{"n_layer": 8, "d_model": 224, "n_experts": 16, "experts_per_token": 2, "d_expert": 128, "d_shared_expert": 128, "activation": "squared_relu", "moe_layers": [3, 4, 5, 6, 7], "router_score": "sigmoid", "normalize_top_k": false, "routed_scale": 1.0, "balance_loss": 0.00876, "balance_bias": false, "router_noise": 0.1, "shared_expert_gate": true, "init_std_router": 0.0159, "lr_router": 0.00222, "vocab_size": 8192, "norm": "rmsnorm", "norm_eps": 1e-05, "tie_embeddings": "early", "optimizer": "ademamix", "lr": 0.000531, "beta1": 0.9, "batch_tokens": [65536, 131072, 262144], "seq_len": 256, "train_tokens": 415000000, "steps": 3183, "dataset": "wikipedia_en"}
Below are experts of layer 4 (counted from 0) of a mixture-of-experts language model. Rows are named router (the router's row for the expert), up (a neuron's input weights, with its number), down (a neuron's output weights, with its number) and show model dimensions 0-223. Each number is 500 + 50 x the weight over its row's rms, rounded and kept within 0 to 999. Numbers have three digits each.
After each expert's rows: "comes after" lists some tokens at least twice as common just before its tokens as in all text. This comes from a sample of Wikipedia text that the model never trained on. Tokens count by the router's weight.

# expert 13
router:481533357356557567447390616359582517477539532489531547477519458503544489469570448514454575557474501540588538412525509516623411491500445517482573505555511565483477462485465639566443456490569461573470409478466454515538475461479526523494541456480466532450617558523437452446543429531489473550539495516431459465497587466400528512484535480540558531551409505517515439497445571553445469537528456439524420566453528480531501521472482485488485497499416469456406471554510512473453460489556474538524506441485483492542568497492489576491469538433444458521561562466517534546505456559454509531452588500440463583464458491521565523587499530453570515555539572484515444479455539608505526473550
up12:505474473476408578518478536464465518490608500463505477515579431475423502527477537470505518560416489384499512465527455489483522389499508487521461505503537531527593485528480421579464538642544557512506487516490565512628460536580499426531539475554442501440495398529440473441545515546474473418604509441524471469506566433483519481475512491419524452583536491480387506516581526495488423521503522357534515590573454416538507439554550507547574546430425445498470473478473502500549432523551496438523516465411482533549439538504481553434464538604516490540537380556496437485583461452514553472393472577536545454549475484530489500449484439468451416493499473540511450527472402441529566414516
down12:487538543451497592528543491478620492410491518430541423500580464470619494449531527473498360542505552515508392462570507441493474530494492502458601384593464464518561524470508577523592446580468592537472503470518473568490431540443472498582478463460617431485542546459499530491455463454516515514579485504429461522540571570543479459505443411548467457508480517565517499481441503519385560452528476602560545528519513462549485567430562438407480546431566460539467521561393536562540558504475437495492536444408539551517534503547534561482509449519516511538551506404454501552447476428612521511486477490527494540393527484451436548529501474443470469427410520498521495482447450451472504455482
up13:472517509422564524526541492512590488612545471581498583512502498403597578499431544588460519501468485586523548460450431524570501437507440561474481486454608489489500549493533528594484512447471489578381487493589457467521537479479537495460423446434442456489547547572495473528439487518473450463467459556496532460553487467536439429461439439480576527483534556665511495555531452523541473551484423467526435555460438494494492579518525504505455441511558513507489441492515438434497481570527502478473524444605494508500452503504449440490536442487593523385445505464402512497508475543601519482542528510505496545567569493401527516426462468502565596365567548426488541546446556475590430549546
down13:494418451516458444445473433523493515474494416408538474440523505483567540547455481488477559450556516560634473429461508432554483471418508584511541486535541537600461459481461444506482378416497508506476407483520522515591407495501479600515495575507514487538514569506550531525539565617472563453502533488521443460431486477526557530509393450527594475464548478421556499480558544574482459526630507475543451413519538524544542485478455553640536565478460583519534520515525489477556575503520438516568559542499434403535491488455452520562498500535470508490443544544590500418492481627436442483545494515527500471485485549487547548533424519507476473457468481512594397503450483451416596419537
up14:495486525437541493494418510507498513513447510497540426593527468422521580567407532447411588516474511590479520534499488562565516593465487515499471421477458468476531523432537566562437436510447374507493444456430503461519428497527489486529497503460462554515505450523491553532515439439527570492462491526435461514375467481370475510555451489461452572485458396559510492554469481417503504526510409519473460497553478509457388449522440524540560568507502489485541527507556417408480509495427477500514535589470477461504499505541402601477497532584396464501469531514504561521589530465434411570434476543507465475527474462432542454474497545455510627564585589614470497504577405563434528572535
down14:477475441513511506542529454476518541504477528568424378524527428426486487438467567416451533474492477438522469493487528467452538502496557532572480586549487431579415490467450512533561473530419518556559557544564516583585550455526497517530528561484543495520456501543527533506502558546559531485586644597525564541475449597502516484519526452478556566483523368457552598427453541506524582652484398482520523473445401539500460483546486498496522544493417432484499501458476493594519430552495472507447532555514464531503532477554521457461441488524518503436500393453463460488539481350547438436534422557496471483474502465617457439522467499397447528420458545506547562552503465556555448487526
comes after: ",", " was", " is", " and", " to", " as"

# expert 11
router:489608451413559610393523550488541629494519441469538499473484481509494424598485479507506474505533439435486517511506534542507520511449454530503505498449499501636612470441598478532469476517505485590509506434600524485510451403531536405405501441583525541493515555616552463497458430507564471542576402471467476556464550517484537494421552425565557542525496531439507609419493413457446492497450493490453459587431483404540471533540504488491542557475500490594565455455466507475523567462502521603481513556458598477380497569534490505466556551537516525541561522497577459483514462473436471537461490541515550503457484524561448535522489549559555484499555532585618480479448526538537520463452
up15:468516500431448509495410455523527518434549533605536500524430543351481431453465545456575455453553430607523493529583530487483510521485394507457459461540553609498474512383494540489535506508554495421482566584493461502485548503471474442533413486457554498482450501508445561419472442548517476549537507408469526403525429539404530532477548532456578477466550537520464423449490486421382541545533438522562497540558488386541429561469531521551496566478470592466503492495497511471530527408528503546524539481539495535530397475461507538444573544513599522472502576465501487510538417568446431424511517380509471493466412483546538446446563476578482456503418539510502507510524455592503597557506
down15:464451504509435395459504442532492506490561493519499434504404570498536427532557465498573457511525519480511441531516504499445583445512529561463480368545462494420492438447486522465435531488473531482453505597454547549509495587622582540560442591459473492519452499542464471559433527443444493451554665388496508480481478514464480544523466475556471513499529509668497503495470569502542439455475532437560532547529555545585538581474534569533469445533516577461511472461415456542486467456535641510435464558449438437548490512504514591471512381507521479511527468565433512531555402593463516546508519561564523478452482470436466516574497543564501466422490426485540598497527502464526542453471
up16:536525541495544415492515441476488505459523503552613466575562507453554527486513539525405449540501473530595495508506525397567495431491612557539460576412509471507528547505549433424581531564610578376478539528496525378504517571535461434464521423575561513472526549471490424461586451479415467496501498503523554447499570466501446536490540535539501476485551527508467466610464407581536597520498495495546480535435572505438469625519442495456501525499413513526554474543493507552523447469473507491507578563476523505480515543514515475442502480470602446481468548416465480532537579514493452461529403550456517506530490483453470510534443432450396519489426480537460367414443543361530505493523
down16:481456455474507550466471545514411558471504517455516371468549561547527458546508570534431545488413487526516423488461602496564508489447506490549518442467412516411524589500515498536557468499495452546516479525503533572473509554437396440510614458480526497494493482590468596520592485481438439505324557524395567490537536495560505473479444514473417553419622475523476447529531535465600529529511461490505502517410501569456528465530583465529489478472511525543587473548435540405386465518523574493452457544462403519505530526486561480439572510535495580492465486529523457515532516470435428528503428513582531510457438529522420563449418431545476572465601509493538488524454435462507435504433
up17:501511480511466530399488559514481525425571523519557466530465576562445556550491506582535552434510514523496540580572491583376490502546387532443454492590356509519497485461496389555537388466469525537555498531575525484514513569435533462531524520478491526531554486461473541437413487565555414513522489412467521518442434544537501494521517507452568535512467457463513562449501514403579515383510536477460417483463546516491495604415446548498539532523519493462574473494447548463508579519440416423551411454495518484483480485406354511422574498440545437444536457523473423536458465547540501512375579517582457545497550464512470479569512523509547485540435438519536548586513516472485488498452
down17:397462657523538522572550544550552470521499468563522564533507439506502481526523435468507524496443475583503506421550534487534545527454519442468547489560502451503455453526409533523425495491455493469532547462522493506407468439556434513442450486559512502471491499376529505541575494473496585471473514435463491614518527439451527536494464470532560461522450440429473558512394495548479456534519507521558526447599535581580446522406515466523454498461599455537472556391553603544500482486405533579458527501518487495485555481561526611492564549594544529400524506620548502589556515501451421439504569475502550510466483467380378561490472507420565567546502511554546478488534562452486498544491
comes after: "\n", ".", ")", "==", "|", " ="

# expert 14
router:501584475466606535481450720515574502440543524438538507446467537481494470551487510522468515489444508540512543552541540501565464427478506539414524465498594490581480474427542536565488470518527491536503490417624428464481487526448543492523483535489494473528520513483433513569499531479462474574402403549427495564563536484471565451469532601509542586486452511470430486519498476519529418478456508482401525537473455463527494399601546518459439493522456482503503529460503478445491407424534443586426484439510519501519479507524495451519516556442517451497599495467472506589513415497473492445519494392488478561425536406553416529475483469575413491423491470631581404452575442504446505462501
up12:507530464530443480503532525502549461456559536583467496569520533487517504487468399551484487392507468578439472551475438579407494584445560524491525572470467520538598491537473552514512495534540403449471468574442615440582483473463517497487454502493486498429520528511485447539496505594453449453461449412486618541550474421529537522597537577367447596387553447484451542519462514577450546482438461473606548435434595518438461468470539482547519482605515538415561512463513468382431547408524504528491455405544484523509486530519551499457580512522503454427467541471466487536499451413453373431472483494523555461618558494477542529480512506479460536517509489553473513464529498494437530492452
down12:479433551553499485497625553589473501448449466459575526480519519516513463493428500514447455506369463522581439466521548545554525504524511486537493504491588472522460452511487425415571484508479525494518519475565476533507463547506519480458547557511526494463451531539548472506461529494602540489463550530585453452503423485547466496591522517438542559538456504471493524457549516528506353553526584472576590558551451546358509580481436537468453552439571495512431429490543475551578465479509563476487391507460510502598573422494470514443516511474512548542373443536580517444472548498543492480501513488447545515523558495554487353566534642447514508530592518451546514466567497391492532537615
up13:543479523528514474482493505498497528512486421437397444427489480524518469475545470446493491409422510495546611519502577532451485445613518520525398507544507476504475522478581509539467451501557451441464508517486528464487395357491572495442539533455575505442487549596470470574440489497440467477540429458528477542456469567465520489435544488493571529523459476504506498529451552539456475503382550533427616511443549523495437471533364461516540492570572489549480479508557546358513461486574472570465540465512444530543450599459489539455492495528445530450519479489513445535449514366605585554487386492525433496390521504564523525441505528580463480464547575593536535546501411436440531521498
down13:380445484467530484487478460508528530510422546533499553508507448528565480437524567513444464520519532434518436436454472497440547527579480487571535439535496513544504550565457525380508494542516493523458447489494446449512450554430525516498486485573450480561536429379517547437454551487491475445481523592403478608491471469508495533528520575532510463464527533419450446487484486456545528391550625518578485491439483539519500547502470504407523514590568477380564450468472407473438545428453511468530479460441511355494546559450446526555452507586454470502524543546537473504457558447528447551483479454594503572522486429464552514463396566389617511457480543452415391503513554513547497420514
up14:507557491538447458497423555462535558469547513422529533479474540430544522578521393490454526391399509537538482476499609514421475451525541563482550532496561560555432465511487539567476507485485480538530497475517445473486576468393429516422393537461477483451488486434396445474505558510475584600444447437431487495544556585511542427408475510491421499512507583605501518531453399535458479421488541506496490524408617429476481451457493542454406520477576450498429467418554562526497491457543593431446573491487540513529532452551499522461391500499594438464474471437410481502554487592453547526543454536499443489508476477447557445454448511566546554547506439475475437497564475504442552502526
down14:497564518457546554547460454546479520398447539544559550514546480488501533511463514430494495559506495520463410574551486458535378580626566468521470488487508596499579509473453481531475517466566490478536471592424580487443385404544553438546405532528569543492491490484454555517529332529479589447558547578539507584436553434410472454575415519555583505522457494404561598537524505414488468530470537446523500531596505512597531543549436526564496478519470467506470547536492478424549548518448499504560532398532516520476534506521524463538493501468416470534487483442552546533456469474468471527539508542551518440548411524408518423471435449416453428434495566514462503516500508510505416502538
comes after: " the", "-", " and", " of", ":", " a"

# expert 10
router:433548436403545497475479673361616580471492653430536544535560514544563499508537534524518488564433439500444504452501495460593525562514435539526429497520537537525585519526547460492499513538510555481476463558529496443588471607486485399526469505568467513601467426521509491502466523488480505501527472491479439475510447482493419550426475489461599629485553553491421468517472559533574467479399521489534483520478477455490461536506536529513607474510446519443544406475494514434503541454501504585528401518570490463462437543464530432478506553525510580454591457448541545538510475552499456464554473482546548473491552454515495496413486490536484507606606491462509478530563571420525527537422
up17:518518497482489535457510504461487468642494487449549584469605467578454482559402496587510436510429524448545483548537593475435522514518520543516464597521538521497561446516541467503472559515587522491513573494445468485490548507504377582489527480519557417562545491472450510435526544543489526470510487598511517448476487491454505466399564495452598507534520572525526467572443448583514501470458503564458465531535554616469513500470388569473501426474462435517480550515530446523494503441423488489397590551386580531480575497567501434447507530533578559422356495539475510464572586551446532492396450496531527553479506557474512450487486564519441601453458377520505507452530545446494528505475
down17:494505442419537489524586532440492538537495440553435490569437455468561455548570497544531566476485437562528478502566545377441495525529441420503500556471490486511442531554533490441612446563487482589433386465540445488466475478508496458541516491498490513431536567481500588448495435521570377447406533518477526499431498631516503565493443528525505521453450508543400541494518459460507494563500511496618547529535530550521441469526482485459540495499457559566492543515455510471551559549519502499532405511489442479549377482495431542492536405453474493473457449493546377502474486464568478575595469427626485445545533559494479557476483437526596512539436620563484552539478480517452560394561
up18:464533438492560502508454471444552596499579536371601394462473518479539525512565402462433593531420488513482490404508502526407364502460426544545468496608486491519380448488560521531496432449515522467483421553503486499511474517514521443501486463482435546508478600557460531600410489460488446522563461482523455563496487510550440509534410497466560535517528494490516543411481548481452542481549555465465579439542481540570464438483489398560492429471553528535541459529576404459535490484458531431524531453495401403493495504467541532460548490519518501556517537489557584507481492432544486523424574451610425497467500383491438387505447486453542527578503496568529514498486523465483450585526
down18:518501485618479469454566502515602521524515514591454391544506455505527495458515415491546515518432486563547506485477507568384462493350496502526471537370615561562499535503460524541511536430545522466521448522553556522432510466445500578497453471428469384440399518548509548442480474461462586573528536395524550505454472495501501538500492540550535520535528444427465485519455519417517482511493605564490508575464587473454455490430540569525539422541447434599492561553602568494497497446533550456548499473479453412435490585478508394483556471555542530481518547518458388523451543494448516570513538467517534487510474487423629424526496527457512516494505555439546526514533466446414492448514
up19:535522412543441552495530395417535499472525520491457654519494539524461416538420482424456638481411429591474409408469515462513491477376523488533492510491579424468538515567502449517494557641505553497466544517546550564471536486476407595437466544549549498486619559549538489496497559472458573539501517534457551549469467528613437500476548491528495418389544557579491499507472431416555574434425523542579458519484477512504520512513491503550576499546546500546504497443506511525535472514458513541491557474580504490476441583493470431484484478451447511470434556452543532519514536390566490541562487495490465515523534485509475563516494423455429527571575488502490463576413576438518471455510
down19:497499521505489462492430440524396487525531477508476500549454559565480527459543414510545476461426550447509423531502532432466486427463460487485464507496515497512581516510544519469474471522493458487516570390537553666449527560463553493546444544532476545488412479489468527449446537448508600490430699448563556495482444504464501526531491463532484494516497457516483565406517526550476439479407544449434629458531516507498452496389518562482446561471403472483561613504528414445512535468479409499500433487500396534504580478472482535561476469488411424502468431520461483513479545456517549610499506487515482548527395598552488528570450567499568530597442476501632481495507542525445528481514
comes after: " the", " in", "|", " United", " a", "19"

# expert 8
router:473499470444525508441561571379431556520496548478643537533414535467491504488434487525426493482509495576509539540558465504574540445621568483481484575522452501475606525523577517532510422434544479552499478482476515471542496499457608572538477510493503474528576565456499499529472479572481510611509415497535512514506455568482438502529449517598532590565407508498355541449530578517492425441465462469577511538528548450495522574561437464456380421584487495428451449406466513510559413417494468557518550528466437466567494539509550534568454562499478476497563483464470553474558475479460548428566524456548507478504470415490501445474424652531528492436549502481468501459524527499569502476539
up25:441509499515505511497506471440476564438470535554472542434540577477491495495523535497548442438465585527536462566509465442553410525538560445476445482524498467499518424496581565534476519456439498620563532568593423525523521523521438471523451485440587478574502459389487462468505442485599503514511445589544470490468534581483382599562538485514517469443539511584489605572512391498548528438486504534436564426553522484448496428454494443545518484483576488433481467511451529479518532529516474480569558496559498560406472584546507494417550536470558459459538433490426421550574514584660453463466508484512479489547515562567524525516451511584480499493566474479550534417403592532445501449402
down25:683516498518418515520465517521412512441537480505481469461498480400538523603494533415659495534565442566486469583517532450567506491546454562512446458519474516532537541465433587565616501493525444447481562406492432599507432503542433572492526490487550527528519507418506463578477512534468536490493466512560527566575558418553563512544500487532501476541366474479509473552510527456552437482507510529559506486416412587425465436433456479494546558550532412465481510405453551521523523559468556559580526447537554479451433521418490498482510458535428501457563555547475500454502544459496484493534491567481575571444492466485523435527420485533475513505515587562464475518423578467421430553504
up26:477526500505476514498546502501510519503521547495482421503500459567528470499515536443561573569551448538645514444559405447475492486505462471561492415451500502417562553456590572548559554467546568578510493531437464486559496574466443518445498566424411538566486416560476535480497528528520541437466451460499490441547598600507559433485528537591430536523576546519467523626560587479513544493503535465493503550483477533460538536503595510483487435467414632470481589474522410493487479373460540575519425543509564465498590569500523543477513564415468498491535457461473542485582508574552515446519590526510534532538466525565502516505476588490521479646521483436502513544567493555576576507441
down26:480411481504495532449560471465466460404492538442414462511560498477488534517529598489501418512528439521621518447514435590558512577489527571533552460510489510536474505482482560493527580511435537405561522476514532545439596489576460577459610538525505615397500458496501518435565439454465462477534501408482470567537508503600424586567497480447550591490456530380514439436436430542524529534519492499513523512514394510554456529530517431547518482527469495549533426497524515485548559526501465526438467457411447486478532531442506501429549555582438570601500572471427470490492555483480446495490594447500601503572491469500527546555486629474520522510447477475559547381420511441500437528519
up27:543495503434454509508541600454499540484414435566572558534527537563576536543474518531489535560498459531453569465542435517560430461506525487579495524580468531535530398503421397453537487512558443579476425463482518488559488487458471554469510542459508541560557546549492491492388503416486517591513460501585397560531492472484423492516496437406507369483491558505496555547488489511588459517489467528479502515471494390544496470528500499531588483532455538436440432434536533473454588535448417530429507516505463483425478571570538556519475625481515604487482446509458481505608564466483456450409501499516586549528357438466539498540581529622526520560427457464453536439458501463534488454514
down27:510416573501492502539465503541464343510404456473458513501413560489470497533544521459483543513463408537451455559483512405556591465545472441397489502529500621514548503543463427549470495574494396459461519481400548495538535507492505437526513545586482405562423460488436532415567503552509547509469451488601533517492535505571441442570492434399512433475486501438505486411498499556415518498454479520526534502515508474493494570464537451481591446571543499493543399522540548494564558569475436487606550483530528569459426427478572481559609453596446523434534464444470505516478422495522490500533519609486461487564531560515443499527481452560603406494478450465501495492491521563424477536544
comes after: " |", " 0", " (", " 1", " 3", " 2"

# expert 15
router:422662475422665517424516574337540516440497475516622482584507456550546554514511447498522491502478537531514552517542534516477477416395442436565462534483497529524529414495552467568496458483524431486485496498538483458486478457465501418466481564482531569494443484600585485563523455440513520526601432531517460518509475517432553505529474533422614551536475511455491435461517444462459601449439473509486500518479528514527447515563542526533496440483487454457467512401508464449495407491424472487475472449441607493520599520474521525543454519452450478485545512421560571532573430434516476527602517517539437507462497506536482552596551488547506420519446529566529396547468556536489558503461
up15:482506504502547540458500520442479527482432568472488425511465485562527469445582409561546369577431509633471486492512511559496466494497438476524428473450489474475510393465433485459466528506533435526528448557460557496382470528399485465541515513498499459562470508511411549602527478459375576516495431454448559505505508481507475529469418439554569480497473525488566496541452491383611568536519564443470474566568670535476504483517492439532566501436423514454484581447492474477565487490493512502520444473498506550495550521538487503449534494571489564431594468540571450466563481485565452523487594464514445471514496542554586447394589423505503499558533568547426604478559513494518558517461
down15:564527611552526482486495422469481464511497509372512471524427426407476441500501514545468531456482566480568547492526498470528493453537555543488541463555494597473554501507553463385413502487451460547534538503563476520468463428538585499529553450483529437497578456509597539592538510463483558490524467428571460547427534536533466378483597402562516512561608437488482504475526540516519451538489425530529353506424487490467508453439520499503466504483510557479469502445543465508583496489513493477437381483513479571413568474523628487484531483565517638482530419537512479386525508450434568493477546579429551509430472520453523589556557521598471512482509497542520585474470506554436460485522
up16:522485462522586561512411440367493468425505528437454466507482584496538514607505590530563511474528459489474550500448569477436553414469489411464580527534447461440506441517446546466423562434517494534510399528373479475444540488456491425589488565557536549561385512523461532535462522486466529456523499475423456506455519450510618499412411494517457534524542521505558458476518472465516448459443440491534509476593541490449474522501502492554512474466505498462521562476554485531587437631458547533469485346549510474503537564520489515520429542494442486482544374453526565535479457498524508507508489469625568487486529417587466529485432403528437511547545455526560448538504407441521570523504
down16:579489473569381451472492346420440462527523447540466533491458479552589415539478466516548521465466515504449603534537536460418532496494558533478559575479504542544500437447530469475506522462509468519449493510450453475512458555532562474468545457553421534471502575611536536517437451495453382487580679488529590504452380439420488457573464550509495589491477432461564502480464493541483489559496470426568540430467498534496504520520447468518564510436465437484469546437521530450541433458440491475626547453511537513561490572459497462419498544475613441519449524496458464547464519598531420486475469453587514480498572532523418506493468516582506498517529497473502513442442622559480458508508
up17:448509493448586608478454514477536519448484594461505422431564487454528476441377490451523468488514472540532494403468489541489469479482531467476490412461528486400446480502506490489589470577554579477498551474501410431509637534512410441523483493467463478547410392464512504382463458542476510437491449561477503547571545563617465601502446510464525529468504437537508466589501547569459532364447506561495500561428490549446570519503475597542504521416531443449502561495572550463476483493521413509577509458516462485466494496555543460455492533493510516608541477549466573502609460449514470462496482575523471533494551457523509435422471480534393495499454487427480470504498490466476500339450
down17:540497688498507474570509458538523567523491518465487569490464471547501433474460516530486512514512533473392427497563492518505496522484489467559376570543543536534496569616552551483611450483496424475508524488561573469613501557469509547468479514458381500498526576515436497483563483502398450506538570491493548566534435413440434516605514519447561536549501565504425538570453508606510452513558436528448509571504529461438495460503494472443493567595497495533545577519516502538412539511527486486476579543537488459538551440545557495573424567521486537545412535452456503595559439495495510449494618481495575457495543566522490564564512537529532472502472452479502540388533589498432580577488
comes after: ")", " ", ".", " =", "==", "%"

# expert 3
router:534550333512597412430451593350606508565478541513551488526503481574527493447484529536500465419518458488433465419502560483556483504561469451509528439464446492529539498484567384552434469528475563507505422399489475416482526447487507428593519520606463474600464394441517503470451550513558516490414440493572447566474491521512480464522516548463539528458499510487434527464524481557488513339395481499482442482514517439450523509506454490501487415495450525430459488528541446491524426464489489529599434468463511511566549443448496510493477524552465546433499404468468526507552453549407539502529505494524488429529563380454583514536436568484484505485508475495491410489574539499442515479556
up9:488486420453493489404453511437586498531482540521598495562486570432464542466585531608496491406501489462498567507401546481479472506465544484587594477604512521455490554531443510566575447495533480564489495561477492367404464463429475483410510481536526513460550414478449510596546550567569479496472486506520442569515488479531501478509565462498571580435547522480471465424542383514472462568445484487405442452457514471465528507508463528378465505535431500467541542466523586422512516536595579573415413526507469495437505538469466505449589452570459403475457454466485530511506434609465514559481458490494447473509441435491527568512523394465486498474519473469468456545537485607443529429490
down9:518470495482403474510478477512452452579502504569514436461474535513505513484494438472546448488520490498454455520397520456453509503522614483643446500576549509503455507551524542525610455526492484504487386500491416443431515500443564520453551556462527499585456521535502496445381487530549398476539505466557417575482394536603539436400605589575533496537497540525553446405566402494534516454460594522429477527478558533524456482521520544560528544430470550529476476528424514458463431524546414508466601518421500473485528466539534445381567517430468433505492539476492508479562568501379463480459509483457474538453471486521524587445443397491434544558488530458429524492453498480579473485534
up10:510472435518565499476542505487464485454431484508545453522518539415517550584513441522461588535402588549530483533498464519502501578455494457583438542447545493449547418558563540558513472465535435451429477531523538497542575500481431380508523485558457478540475507509488525533464484470474465391597499470562445442529496465472545418462539530461499498445470480394534464486522456526476543528498406448515550528573488494567374402429497405457477584524468609495437623430525565484500473528506428418525534565486530547446548549504422463504434470565486457543476529503637519500475514428501486544449411455508409475507433516581521556587520486472459487543456493466612413426456602534491439499489
down10:392513501423454439498453416501516505529431531506503479517468562482499478563516431505444563492504517409493489482573552538510490514624430574563515532573530479536546486529484468569432510476473545529509528482585388605384484469511547522575476488465499582432396420504449459448508505517528574522424482458412455547560492546542507457595578492528524539469451522455515489562548522534534518581464514566438549532484519452397433486478500512532529378579566474448460402425492570519478510569530433438534516447507485515532486411595584453552409455452513514491454556457443493434523483474501527545580490492513508328459494540481538520483546448555456449416481499445542479515489555473427523438422
up11:559545488500560570530559536519511536477585430498552504478517480474588520482548545518533410519524514494532495562575596458579442474364520584584473486564464571441522507442466519583500511496536475522443509497497473461551523454460413447429473427476436544468450425442516503526425518428505558574577459579476508476414557415559557441534495514481507565518500554428490468464496518382406519463478475518492466481481475402503545459484520432460468328492528477466418450531488534477457542538553520471507494475429458466445505522422486582590514522543616498528449459449507494492590410510496443386530489516528463487543506520531522544401477462445477540518410488419541569511480597528481375462525
down11:414500443462481579638482612459534495520479534464538444541621497483491487494489508457524525482492534566468455471481480507477535611525503460469525528497542477446476553503522495582420485523530385461424627538460434496558420503502514478510477420443508480527523550568423529462488523509457558472527497440481370469561554594525529455449516478505484496540551563499432546510542580416485482471532472577494516393508408507505496581482491503545512527443473510482462512591562537558496514563476515564483545421584514468548525467450530503482437551369445503525422568495549548517547532429526523385566514610551551513592433538494380601500535510535593486438545527533461583479460550536453464471536
comes after: ".", " the", " a", "–", " m", "′"